{
  "hidden_act": "clamped_swiglu",
  "normalize_top_k": false,
  "routed_scale": 0.5,
  "lr_router": 0.000815
}
Below are experts of layer 2 (counted from 0) of a mixture-of-experts language model. Rows are named router (the router's row for the expert), gate (a neuron's input weights, with its number), up (a neuron's input weights, with its number), down (a neuron's output weights, with its number) and show model dimensions 0-223. Each number is 200 + 40 x the weight over its row's rms, rounded and kept within 0 to 999.
After each expert's rows: a language model's description of what the expert responds to; "raises" lists some tokens whose logits its average output raises strongly, later layers aside. This comes from a sample of Wikipedia text that the model never trained on.

# expert 40
router,172,318,252,173,248,117,192,196,230,167,251,246,204,213,193,216,208,180,247,233,136,195,209,211,188,220,126,221,201,157,281,193,266,227,240,185,198,217,252,188,235,232,192,172,223,139,218,196,203,121,194,255,147,255,217,186,155,164,194,194,203,198,168,276,177,211,156,164,259,220,131,179,267,219,171,192,204,204,272,169,176,195,233,131,167,208,138,240,250,182,154,211,191,161,153,218,160,186,173,175,267,184,207,183,194,242,173,147,186,133,204,228,196,277,218,249,150,178,205,199,200,186,195,200,198,211,214,222,184,262,254,250,131,229,266,189,198,287,158,225,180,241,269,202,152,184,190,184,226,216,165,145,182,240,232,194,227,198,216,173,137,214,198,183,194,225,164,178,121,206,204,270,171,301,170,225,290,222,188,153,146,164,194,144,170,213,213,160,226,240,193,154,266,204,293,199,220,190,148,187,160,224,208,167,255,230,220,230,263,152,139,109,141,158,186,206,189,313,203,136,270,159,204,219
gate0,147,195,198,199,206,201,234,186,248,152,203,200,205,267,201,227,201,184,224,215,130,201,252,173,139,203,201,225,254,202,201,217,203,178,239,202,230,175,240,226,180,189,199,273,301,170,226,257,179,116,232,281,214,172,123,202,209,178,154,193,124,231,68,148,223,209,195,210,200,237,75,102,184,176,214,186,224,191,211,160,117,243,157,157,161,193,172,238,201,207,204,218,239,195,207,200,207,127,147,271,231,255,254,199,196,194,205,192,220,171,196,181,206,210,141,183,122,157,210,144,223,203,137,214,230,194,203,197,213,116,137,172,239,148,193,180,219,218,200,209,198,248,207,272,204,181,243,194,223,236,141,207,187,262,255,171,199,184,206,201,197,159,195,198,213,205,199,212,218,204,205,187,178,257,192,257,329,110,177,213,199,249,126,181,159,205,169,215,231,169,158,224,192,202,263,239,201,122,175,254,216,199,171,144,276,283,149,137,235,248,73,197,164,201,161,227,209,199,192,202,210,145,177,224
up0,79,201,195,215,225,187,223,199,227,194,202,198,219,210,201,202,197,177,235,227,150,262,201,177,150,206,188,232,172,218,220,250,175,200,217,253,193,180,185,243,173,177,194,289,224,166,240,198,181,102,199,313,210,207,193,229,203,198,184,165,138,198,73,192,196,226,238,178,208,224,78,169,176,191,230,201,218,198,201,148,178,248,104,130,164,197,139,245,227,205,163,224,253,120,155,205,208,198,178,221,262,247,241,191,202,170,211,194,144,157,169,198,184,196,144,203,183,187,193,106,166,165,127,202,202,201,140,198,201,147,163,236,270,178,173,203,190,224,199,202,200,245,198,293,204,159,197,163,216,202,107,203,132,242,199,210,274,196,166,154,201,206,159,223,215,205,214,267,201,199,161,214,203,217,113,235,251,190,174,197,210,215,149,158,117,147,175,228,238,185,201,285,220,201,283,200,153,85,211,210,209,200,165,142,232,334,165,198,182,209,121,195,182,253,179,205,224,207,188,208,211,152,185,205
down0,125,190,218,188,143,204,201,147,134,201,159,200,152,141,211,167,82,210,291,201,179,199,124,234,197,256,320,250,246,190,145,187,181,216,270,201,188,133,217,199,183,210,216,234,168,151,197,188,142,268,193,146,203,207,261,206,216,219,204,182,200,230,169,206,210,165,180,196,155,164,126,191,304,134,270,207,196,196,189,200,177,201,165,204,204,199,240,254,174,303,186,172,181,188,191,227,216,162,227,219,198,229,180,240,197,244,166,230,237,172,144,242,199,203,214,202,206,155,255,207,166,210,229,226,152,199,196,256,170,253,224,199,216,179,195,181,59,169,169,185,171,194,222,156,254,192,187,161,196,188,190,195,201,216,184,164,170,188,228,205,250,211,72,199,189,221,215,211,203,156,204,327,209,221,217,178,182,153,208,213,164,257,200,215,275,272,168,193,193,192,192,197,204,87,308,213,200,199,192,180,242,200,104,202,201,244,173,205,219,197,206,238,186,225,170,201,200,85,215,199,183,283,156,176
Pipe separators and header cells in wiki tables, e.g. No. | Pos. | Nation, Peak position |, Year |, vote and result rows.
raises: "\n", " h", "\n\n", " f"

# expert 8
router,182,214,224,144,268,190,211,214,233,203,183,250,211,296,237,135,288,272,158,203,163,169,228,194,193,247,201,199,206,198,225,221,292,188,222,198,130,210,197,169,235,233,135,190,189,147,206,187,200,150,230,195,195,259,201,241,187,208,249,212,176,185,128,209,194,189,201,217,227,237,225,272,250,203,248,185,203,160,222,212,153,170,212,215,177,210,78,281,232,167,177,168,237,185,201,207,249,238,220,186,209,153,193,228,161,242,118,161,250,82,226,208,185,256,214,235,245,171,179,156,259,179,275,232,242,205,222,221,205,241,258,209,99,279,211,220,261,267,188,189,238,255,238,155,133,250,208,204,145,190,193,198,176,197,262,210,234,178,284,234,219,194,280,174,223,138,160,225,155,233,255,235,170,218,137,203,254,226,218,178,124,179,171,103,150,156,216,193,203,214,165,128,247,147,198,157,188,222,196,218,160,192,201,173,203,160,166,238,195,241,173,172,220,211,239,203,230,232,209,240,200,95,228,258
gate0,202,204,241,240,119,163,195,262,181,181,194,221,141,304,172,157,204,236,193,190,200,203,204,214,161,227,243,201,232,196,105,185,222,345,218,231,112,166,225,199,246,200,143,113,138,130,201,205,200,202,193,246,217,218,207,153,197,191,212,204,247,191,133,249,158,119,246,203,210,166,201,240,135,209,228,153,219,176,240,209,199,215,230,192,195,161,223,148,181,154,210,159,140,202,200,215,201,256,234,262,211,266,144,268,186,264,201,227,296,146,256,212,254,195,348,184,199,168,155,246,192,177,202,136,235,157,279,202,162,245,145,201,171,194,189,305,229,232,181,257,204,205,196,194,207,170,198,265,177,179,242,199,168,205,202,223,153,200,187,199,208,99,201,216,191,133,187,206,202,234,227,193,235,211,226,205,248,222,232,211,195,184,200,184,233,189,305,191,204,239,202,176,177,158,142,133,198,157,254,199,206,245,199,158,150,161,205,245,214,201,208,211,214,210,180,154,188,222,279,201,287,175,187,222
up0,197,198,213,202,166,177,252,267,223,221,195,270,183,222,196,194,186,190,269,193,188,204,200,199,167,137,217,235,233,200,230,233,200,209,184,214,195,152,191,224,175,276,242,224,136,188,205,187,203,178,200,214,225,129,175,220,141,255,238,219,209,223,167,252,187,202,189,231,178,196,124,205,207,241,123,125,228,239,188,210,199,158,208,154,177,199,167,176,206,37,117,208,244,198,194,311,106,146,230,235,222,229,197,199,193,205,168,244,194,206,173,224,214,217,205,186,147,202,231,182,197,122,199,196,188,84,227,188,121,182,228,224,172,199,183,247,273,227,202,323,204,202,234,313,119,187,199,184,189,201,205,174,177,189,184,215,200,169,205,262,263,199,225,202,201,195,196,221,280,266,194,177,171,181,156,257,221,190,201,211,228,173,214,184,195,177,190,246,155,239,150,143,194,173,115,162,186,209,180,235,225,297,200,149,204,241,238,273,149,203,212,64,208,206,137,234,197,233,207,291,233,180,163,186
down0,149,226,138,207,200,199,265,201,173,183,194,181,180,202,58,254,100,194,235,201,211,172,145,184,222,111,215,169,229,224,190,188,198,236,195,134,278,180,172,178,179,266,270,249,225,190,175,194,185,236,290,201,199,268,240,217,199,173,194,195,203,228,135,200,118,239,182,195,206,170,112,200,211,160,83,238,286,169,214,151,195,201,262,202,156,154,206,200,154,196,206,183,201,211,230,182,171,169,276,214,152,199,229,206,110,246,251,196,170,248,254,206,170,205,212,99,281,210,229,197,158,202,183,126,204,197,146,213,141,235,199,141,270,229,230,203,195,199,195,178,97,176,166,222,233,211,225,218,173,168,202,175,229,204,166,149,228,213,188,298,210,199,212,208,188,149,209,195,214,198,153,240,221,266,245,200,197,182,207,147,164,251,92,202,204,173,177,238,157,206,202,197,132,213,220,193,160,168,201,220,217,211,130,239,149,186,195,174,165,208,204,159,222,219,139,281,196,210,203,166,214,171,200,98
Word pieces containing l after c, g, p, or a capital, such as c-all-ed, Charl-eston, Brick-ell, plus L-initial words like Hall, Bel.
raises: "is", ".", "ie", "i", "am", "ast"

# expert 36
router,289,227,257,146,200,204,178,152,237,127,206,209,142,172,194,186,233,198,198,204,210,123,250,246,159,255,171,219,148,142,188,207,200,199,225,151,119,265,234,98,218,250,85,105,180,204,184,189,202,181,184,258,212,213,218,275,149,184,184,215,194,127,197,180,156,166,185,227,168,280,109,168,226,84,166,180,175,236,229,203,169,187,201,181,145,191,179,204,213,165,177,227,183,195,163,247,254,199,223,238,236,215,202,218,189,255,170,209,263,170,239,163,159,244,212,225,228,172,136,167,177,193,204,200,268,215,292,197,192,229,208,185,180,191,194,265,244,230,246,189,170,244,210,170,193,191,176,185,218,201,174,169,239,264,268,194,196,155,242,174,168,139,226,244,241,184,188,238,175,218,225,183,176,222,184,226,230,232,215,173,201,174,135,156,221,193,251,207,180,199,223,153,159,133,172,155,236,273,127,201,186,242,196,167,180,128,220,223,210,231,204,206,140,134,212,129,200,210,272,181,310,88,193,253
gate0,249,185,208,160,176,178,257,201,198,229,250,215,198,118,180,182,198,170,223,184,169,142,172,185,192,283,276,273,211,161,185,172,273,200,201,133,203,257,202,176,225,252,137,199,186,196,170,202,247,128,188,211,149,193,179,130,258,240,143,161,134,204,205,163,165,234,248,171,188,229,193,213,225,234,193,189,243,190,211,179,191,65,222,175,215,152,183,245,211,197,283,213,264,201,202,193,215,140,183,131,208,176,184,209,192,261,124,225,186,250,175,199,157,210,101,215,229,220,161,207,186,238,166,272,186,164,199,207,224,261,201,162,141,103,248,111,310,208,231,194,178,213,200,144,207,198,82,221,212,128,204,189,211,199,199,194,120,135,202,147,193,188,159,175,178,171,163,265,176,204,195,181,195,214,197,111,212,228,194,174,202,215,150,173,183,141,237,275,206,200,226,169,170,176,186,215,151,222,199,231,205,273,202,146,242,100,183,191,194,119,167,248,211,198,217,193,191,200,252,224,140,252,238,224
up0,211,198,201,125,152,156,254,227,215,193,255,190,194,163,162,163,221,200,175,168,190,154,198,167,149,202,256,273,220,131,193,195,196,199,195,199,235,214,202,176,214,241,117,170,247,211,123,200,237,245,147,246,199,202,190,118,336,255,143,130,187,213,169,161,227,189,201,150,168,239,171,195,220,223,289,293,193,148,202,200,166,105,226,216,219,98,171,228,168,200,196,136,251,236,218,180,210,162,199,212,200,165,201,212,211,200,236,221,194,306,192,220,133,203,181,212,226,197,160,240,212,202,147,255,213,148,239,219,228,298,200,171,171,94,201,227,270,200,237,192,199,197,198,138,235,236,68,291,209,147,244,166,227,243,260,146,165,155,154,195,172,221,212,196,191,208,159,227,193,235,160,201,232,168,178,193,195,226,182,186,208,275,97,200,210,169,281,247,179,148,211,200,165,176,211,158,128,199,203,198,192,198,112,197,246,203,210,195,202,153,185,213,220,207,158,200,166,215,247,200,163,201,213,209
down0,255,202,222,235,184,171,173,221,237,214,203,132,235,154,206,200,192,184,244,156,220,206,205,196,188,211,188,224,124,219,193,227,186,205,135,134,199,208,196,197,215,207,175,283,188,241,210,202,199,200,131,216,239,255,174,197,211,166,158,226,232,182,141,199,286,104,161,192,220,262,265,188,186,293,183,209,214,224,206,201,211,192,239,133,150,133,192,215,148,204,205,188,196,180,129,119,185,180,257,209,206,206,228,201,169,225,234,121,225,177,233,175,235,192,205,179,200,194,181,174,155,246,245,230,230,207,222,245,177,199,193,207,202,196,218,166,188,167,130,228,200,201,262,145,143,137,61,177,184,169,199,194,234,110,135,152,221,200,161,220,292,202,193,175,287,229,228,190,208,225,169,250,197,207,217,107,174,220,224,297,35,127,218,210,168,199,203,146,203,202,136,195,194,180,154,177,235,209,234,180,188,246,123,223,138,153,252,203,207,199,216,211,239,80,180,135,159,193,241,238,220,172,208,206
Final pieces of non-English proper names and words, French, Portuguese, Italian and Spanish, such as Mon-te, Labon-te, Lig-ue, Sepulch-re.
raises: "ur", " –", ", ", "-"

# expert 12
router,249,256,251,151,205,138,196,169,193,140,227,236,162,193,138,217,192,200,226,239,174,124,176,220,152,239,178,237,163,139,254,206,281,182,259,159,175,240,272,175,226,196,202,175,260,91,186,190,219,148,264,193,194,277,148,236,172,177,186,228,198,136,144,268,173,193,172,185,218,241,183,232,206,181,184,201,179,240,278,178,161,209,237,183,133,254,145,256,240,229,193,178,152,129,198,200,155,203,191,163,219,177,216,179,160,250,119,195,218,151,178,203,164,246,216,248,199,195,163,193,206,199,231,222,199,191,175,227,226,234,212,203,116,247,182,267,237,229,222,161,206,229,220,256,174,230,192,209,199,200,233,178,259,223,250,168,246,157,212,271,165,166,227,248,213,138,187,239,129,215,260,185,147,236,154,252,252,219,268,171,166,111,137,144,193,149,188,228,93,197,168,150,240,110,179,167,243,258,188,195,188,223,202,136,257,175,214,218,233,141,125,126,194,157,188,161,190,253,167,213,232,176,233,205
gate1,226,202,197,210,233,202,213,185,200,76,208,214,211,89,191,211,189,202,59,186,150,227,143,258,213,224,172,300,168,228,209,195,149,220,228,208,175,240,286,235,207,244,190,193,240,201,213,195,194,222,207,198,185,217,193,229,263,199,233,290,168,303,158,186,177,158,200,282,250,197,170,200,195,216,207,260,150,178,216,209,249,103,199,194,78,80,236,202,215,190,198,196,145,202,233,203,199,99,190,206,231,187,206,228,209,197,199,142,240,203,253,214,194,214,195,132,173,164,140,211,120,162,200,222,270,151,150,260,248,266,254,226,204,201,87,189,229,201,157,186,192,201,199,209,195,175,130,209,200,237,188,194,205,203,189,180,221,201,198,126,212,197,251,199,161,126,238,211,164,183,263,211,198,252,180,218,207,145,214,180,226,207,181,167,192,133,270,225,205,153,130,191,106,136,252,154,263,191,205,135,210,188,200,205,195,190,181,250,199,197,162,212,221,200,222,206,215,192,182,200,172,213,200,222
up1,161,206,175,206,275,105,162,235,192,222,185,199,275,133,180,178,200,190,208,164,190,172,196,208,206,150,172,60,202,225,107,224,146,285,203,230,145,216,231,197,158,206,191,210,222,219,192,205,172,210,192,160,288,209,218,215,196,209,206,286,148,252,245,185,200,248,229,154,220,220,197,197,193,208,195,196,214,204,210,228,171,78,141,138,186,113,189,230,205,172,224,264,256,200,196,218,258,198,221,237,229,181,255,202,218,195,238,146,232,194,194,250,295,152,242,231,143,271,279,225,200,199,183,184,189,201,145,256,175,249,212,202,207,96,190,190,149,187,179,221,206,213,194,126,140,216,182,205,192,90,151,169,152,165,194,226,176,193,227,208,200,193,204,207,246,199,236,235,230,212,176,184,265,198,266,203,213,178,170,200,254,272,235,225,232,165,228,193,208,159,183,228,194,186,276,197,206,228,171,214,204,213,167,98,202,188,128,189,139,214,138,203,62,213,205,172,169,225,193,202,228,194,291,223
down1,201,159,246,185,173,188,200,234,170,163,191,235,288,100,257,206,217,204,200,201,204,196,196,206,247,250,196,228,200,161,235,185,210,160,167,205,215,204,205,257,246,179,196,195,206,324,161,181,187,205,218,179,256,338,232,207,195,205,195,188,195,216,225,249,146,200,200,203,192,200,248,315,196,116,88,213,193,170,173,182,252,198,299,184,203,145,205,203,181,283,151,231,222,248,198,240,205,184,249,193,197,171,209,146,216,146,173,278,173,225,219,207,117,270,173,197,136,191,194,184,168,208,152,186,192,232,202,221,196,207,203,204,231,142,178,147,223,146,106,131,176,167,180,182,158,206,172,243,193,189,221,203,199,181,135,204,242,190,204,120,174,224,289,214,152,131,171,306,330,212,158,213,249,259,276,193,157,232,234,196,231,221,184,230,211,207,214,199,257,206,208,248,193,203,210,188,180,153,176,237,153,205,255,191,242,208,221,229,177,203,202,202,161,242,260,240,194,242,127,204,247,258,232,171
Pipe and semicolon separators between numbers in statistics tables and score lists, such as "| " after 425 or "; " between 2–1 scores.
raises: "\n", "0", "4", "ch"

# expert 59
router,216,227,228,97,210,153,198,178,239,200,238,195,213,185,196,259,213,206,161,241,116,165,197,275,162,293,170,238,170,153,241,246,244,148,205,176,181,241,269,197,244,188,143,126,239,190,223,205,246,141,195,185,181,225,173,166,125,216,258,193,198,183,163,248,231,233,175,129,271,227,154,178,195,220,127,196,164,193,211,190,160,189,233,175,147,170,201,242,213,139,160,166,254,116,169,184,158,245,127,172,260,194,237,178,175,256,206,194,204,210,193,235,143,238,178,215,180,204,170,214,237,191,234,237,169,124,190,208,220,205,258,183,234,307,214,179,262,311,232,187,158,221,239,185,192,263,175,161,167,255,273,212,199,230,218,122,298,177,211,253,217,168,254,216,199,203,121,193,137,245,191,226,192,260,151,188,248,188,244,171,180,220,192,187,213,184,236,225,120,236,196,177,221,164,186,200,206,259,167,237,179,225,224,160,306,162,132,148,233,182,164,148,213,233,200,177,186,256,258,203,251,225,195,224
gate1,205,211,191,183,177,125,259,131,232,226,235,192,238,173,238,232,278,240,164,183,172,200,172,194,206,271,140,130,229,53,242,202,168,199,212,266,201,253,204,237,199,199,155,198,213,191,213,202,208,243,241,205,161,238,129,204,172,232,211,209,189,172,195,205,225,210,206,218,252,209,194,200,213,228,199,197,198,97,175,186,146,198,200,144,123,218,109,131,200,176,220,214,204,252,196,264,205,186,152,179,205,220,200,293,189,254,197,192,143,163,116,228,68,223,156,187,218,199,150,249,179,143,269,196,172,214,209,152,140,228,188,160,156,259,266,215,203,217,207,199,195,240,213,188,182,201,158,195,197,189,214,208,207,200,179,199,181,97,248,201,268,146,199,211,244,186,211,135,197,225,210,198,184,245,195,183,198,209,218,141,187,202,201,190,184,195,237,174,91,202,192,102,235,208,195,247,158,215,211,167,199,193,292,209,264,201,211,198,240,207,290,149,209,365,246,193,200,215,242,228,221,193,190,224
up1,162,252,256,152,164,146,215,201,248,254,215,227,286,191,186,231,211,253,179,194,192,221,164,203,206,186,100,224,199,170,226,185,187,191,205,272,180,234,230,199,147,225,188,190,230,179,202,291,224,199,211,177,173,173,108,215,156,203,218,248,221,143,217,216,217,208,197,196,216,200,140,200,177,200,288,200,178,106,181,153,175,250,201,119,188,183,200,158,173,160,217,238,218,204,270,220,198,177,219,190,230,208,175,201,194,200,275,150,200,222,152,230,65,217,194,239,239,204,159,236,200,150,214,203,187,194,203,119,171,206,123,171,186,286,231,191,207,217,271,205,217,212,235,177,180,211,112,182,201,180,211,241,195,201,199,216,199,255,224,246,259,210,188,192,290,198,95,156,141,235,196,198,179,211,200,183,85,146,211,114,183,200,214,192,201,224,249,178,189,189,203,180,214,192,88,218,201,235,250,206,232,209,232,197,269,227,208,140,199,251,277,194,200,208,240,144,188,200,357,222,241,234,154,269
down1,200,225,314,207,221,195,211,211,251,183,269,203,219,138,253,235,145,190,188,212,190,172,202,200,215,206,312,162,217,179,206,225,176,266,206,111,124,227,193,131,200,192,213,225,215,223,291,218,187,230,126,216,243,203,290,198,195,234,193,260,182,260,131,223,205,198,171,200,215,118,232,208,137,224,201,250,186,209,116,162,211,186,193,243,200,192,248,138,173,111,268,138,183,173,226,231,205,176,221,210,162,111,231,261,191,235,155,266,147,200,232,217,218,217,188,192,189,185,225,177,181,157,222,189,260,204,196,201,160,197,193,212,151,256,207,140,236,201,213,179,237,196,155,158,162,206,187,274,94,147,212,133,131,272,179,224,201,212,218,228,249,134,198,184,200,147,167,321,198,211,172,195,182,216,217,210,194,198,184,183,239,219,202,185,109,252,155,283,164,272,196,264,214,156,226,260,163,181,190,230,125,142,183,149,195,165,212,159,220,136,169,200,207,213,223,175,226,202,242,178,191,162,218,159
Word pieces right after a capital initial in names and abbreviations, such as O-t-to, U-EFA, O-hio, T-ennessee.
raises: "to", "ra", "u", " to", "ro", "o"

# expert 15
router,178,263,289,147,249,209,192,209,230,164,214,233,210,247,172,195,235,234,230,203,220,190,223,205,171,313,211,196,203,189,216,236,249,206,222,170,151,276,245,245,281,188,174,172,173,149,213,242,265,133,221,203,212,165,199,200,179,141,193,219,201,193,174,239,161,187,164,185,245,249,135,246,166,155,171,199,187,194,241,171,165,160,220,152,197,175,189,258,206,177,160,219,207,132,220,199,155,240,203,155,197,261,241,168,199,260,185,171,285,181,201,215,190,171,256,251,241,139,140,120,234,150,253,247,191,237,224,232,173,213,250,147,210,291,235,173,256,330,177,203,190,329,221,153,162,191,176,208,228,273,155,212,217,227,237,187,292,206,261,234,209,149,248,199,180,161,156,203,163,253,271,156,218,265,163,231,228,183,241,169,179,164,178,172,150,171,233,198,182,242,217,123,211,182,239,182,230,266,218,279,205,232,189,155,225,195,181,132,264,169,211,183,164,249,188,186,212,178,250,193,242,180,226,265
gate0,207,233,236,191,179,277,233,211,199,180,204,255,265,216,140,289,204,249,264,211,243,254,235,205,197,242,357,209,240,241,269,199,185,159,173,201,71,241,202,144,151,198,174,175,137,239,177,179,201,139,197,247,189,203,141,251,230,197,195,186,214,165,226,212,194,217,195,160,284,228,140,249,196,184,197,209,267,218,194,221,315,168,244,228,203,194,199,198,214,195,165,217,226,279,174,158,179,235,170,204,271,220,195,179,217,197,180,194,201,102,236,257,199,183,214,214,200,197,176,304,165,182,248,200,193,208,234,203,183,194,110,212,203,207,127,198,210,263,119,148,195,199,160,190,179,228,165,183,220,265,147,200,157,200,225,218,216,228,214,242,175,209,200,192,171,211,200,216,203,278,188,196,180,170,167,225,241,200,199,167,200,155,210,237,140,207,242,210,159,239,320,243,170,153,196,242,204,178,260,354,188,217,200,154,198,163,208,121,218,194,205,195,179,221,152,230,239,202,223,196,247,146,197,203
up0,195,197,204,146,189,321,210,223,172,212,213,231,271,232,130,203,304,176,194,163,236,193,206,206,212,274,206,165,233,211,242,188,162,133,200,197,196,220,230,197,199,173,195,146,160,203,201,134,172,178,210,249,223,192,89,238,225,184,174,187,107,75,189,203,215,188,174,170,228,201,96,258,188,174,200,213,257,188,260,197,259,141,217,202,206,153,201,289,230,225,136,201,249,233,179,191,151,202,178,148,230,308,208,197,267,208,94,187,193,167,208,273,209,251,204,219,165,187,206,206,230,182,227,204,237,223,196,193,121,232,211,189,199,255,149,211,181,327,126,198,173,215,188,158,170,189,160,192,158,234,180,286,158,182,190,253,192,207,199,209,224,179,228,179,170,202,207,212,203,235,197,202,198,202,150,199,246,196,143,174,218,183,200,196,156,198,215,200,122,213,209,160,144,152,161,197,193,168,165,316,140,202,233,155,198,197,250,97,241,211,201,191,219,233,152,151,222,200,241,173,211,117,199,205
down0,203,212,264,204,181,147,230,134,205,193,220,195,158,203,176,238,199,210,249,150,168,193,191,149,222,181,247,197,198,207,147,168,201,212,127,205,206,201,204,207,182,127,189,214,101,193,131,157,213,189,168,200,183,191,169,307,203,180,236,195,203,169,161,257,206,146,166,200,204,200,185,190,194,206,299,205,251,323,217,146,195,255,186,216,223,217,209,199,202,207,205,186,298,236,202,183,205,227,155,188,186,246,185,202,96,272,270,299,226,132,249,206,189,200,211,245,190,200,255,234,223,188,279,129,190,167,216,170,159,242,207,202,217,202,196,153,166,173,242,201,213,232,160,257,204,201,171,221,193,231,236,211,217,200,166,233,231,229,110,202,242,140,197,246,129,179,232,186,191,215,223,238,206,201,180,288,178,191,273,267,228,174,183,194,197,165,189,306,223,285,77,232,174,267,143,229,163,164,199,197,206,218,273,233,164,207,102,180,164,71,168,220,182,215,166,201,208,216,190,239,183,225,198,168
Word pieces right after an initial capital or consonant, such as und in Dundee, ef in Defamation, ial in Dialing, plus stray CJK bytes.
raises: "ae", "as", "is", "aw"

# expert 2
router,192,206,243,161,207,209,136,197,205,139,185,220,237,253,131,248,230,202,240,176,213,197,265,252,165,273,163,203,150,226,248,172,173,162,211,181,194,236,238,171,240,218,211,203,226,200,223,228,252,131,255,232,213,186,205,221,74,152,221,168,171,178,145,227,193,225,195,157,251,234,191,241,171,176,152,219,168,174,241,184,165,179,202,196,146,197,220,211,249,187,165,211,190,113,158,234,188,245,219,195,288,235,242,201,203,240,185,146,288,189,176,251,156,236,328,228,231,168,99,152,212,120,242,203,170,233,204,202,156,222,199,150,158,242,231,225,242,262,199,194,150,237,251,143,211,286,141,217,182,245,143,153,206,223,255,146,291,194,245,274,167,136,250,239,144,206,130,252,189,228,190,156,159,273,176,237,220,223,211,154,163,234,173,201,202,183,187,164,204,212,206,158,249,187,225,198,196,261,195,247,197,255,201,159,263,119,225,169,204,143,226,198,175,238,199,203,132,189,203,210,203,159,202,279
gate0,242,184,233,181,190,195,217,190,208,164,203,197,221,219,221,195,320,200,275,159,197,214,156,202,178,228,186,299,101,215,199,131,203,178,189,176,184,196,242,196,208,246,128,178,296,180,252,229,238,202,230,238,98,236,203,131,201,225,202,178,124,199,200,265,205,190,191,197,278,166,195,186,175,235,186,199,181,228,213,244,197,162,216,156,207,207,211,209,158,205,208,211,184,171,186,154,166,163,242,235,222,327,261,221,226,203,158,142,197,215,190,218,227,176,206,189,247,215,182,59,198,191,259,212,172,136,192,204,172,169,248,168,199,250,228,235,284,247,181,173,201,218,216,181,193,200,244,110,196,175,142,181,234,153,221,183,283,115,162,243,282,98,198,179,98,150,208,210,173,224,202,163,250,265,175,232,195,235,209,172,181,156,158,205,182,216,166,219,271,228,190,190,220,208,241,226,167,197,274,243,168,229,213,236,197,192,236,160,188,189,192,162,226,255,173,127,149,216,254,224,139,222,210,279
up0,199,264,219,196,174,167,221,233,175,209,172,131,205,227,123,197,216,209,225,260,182,220,179,215,198,261,210,226,278,266,162,203,159,284,240,301,204,176,230,208,229,200,197,192,154,239,231,198,183,194,203,192,229,183,138,204,130,289,170,189,218,105,170,301,195,105,164,208,205,259,147,151,145,211,232,194,195,240,257,255,154,219,178,168,175,177,249,204,183,168,215,214,211,199,226,224,157,203,205,252,259,182,182,185,232,182,174,204,191,197,205,142,199,189,200,186,197,290,199,0,207,234,221,205,198,116,204,166,185,193,299,114,202,189,235,192,196,201,220,236,217,178,230,217,208,197,146,177,207,137,191,188,233,196,294,169,125,218,200,198,118,211,219,216,201,194,193,197,219,204,217,210,199,214,265,198,255,190,164,223,192,190,290,271,142,234,221,271,150,155,184,151,199,223,202,175,206,203,203,183,174,233,197,141,205,271,188,261,161,192,182,187,280,196,142,181,152,217,212,213,179,162,178,166
down0,124,170,215,222,129,216,173,185,227,207,184,219,145,202,173,205,97,205,173,132,167,196,174,201,240,196,204,206,204,274,214,88,200,205,213,260,222,192,242,133,262,201,247,204,199,186,194,226,176,253,166,228,256,204,225,143,174,201,208,198,201,197,182,196,244,133,214,180,70,175,150,200,214,213,194,205,224,200,190,174,204,182,230,204,206,209,221,347,200,212,239,200,215,103,193,201,200,202,300,143,246,200,240,209,193,273,197,229,293,217,245,214,188,209,229,117,199,200,205,188,156,204,210,226,207,222,211,181,166,218,158,154,234,112,214,212,187,222,141,149,158,223,204,164,198,231,126,171,200,275,203,207,200,202,244,136,181,192,210,197,77,198,217,203,183,195,153,180,154,170,285,201,291,193,170,240,256,200,164,147,242,206,204,202,234,190,183,254,288,212,157,209,215,248,208,189,163,168,159,202,197,181,191,197,228,213,104,188,186,152,187,207,209,160,132,134,136,263,161,249,179,200,288,146
Word-middle pieces like m, ar, un, ru after an opening D or O, often names and foreign words: o-m-nibus, D-ru-ze, D-un-lop.
raises: "-", "=", " | ", "\n", " (", "."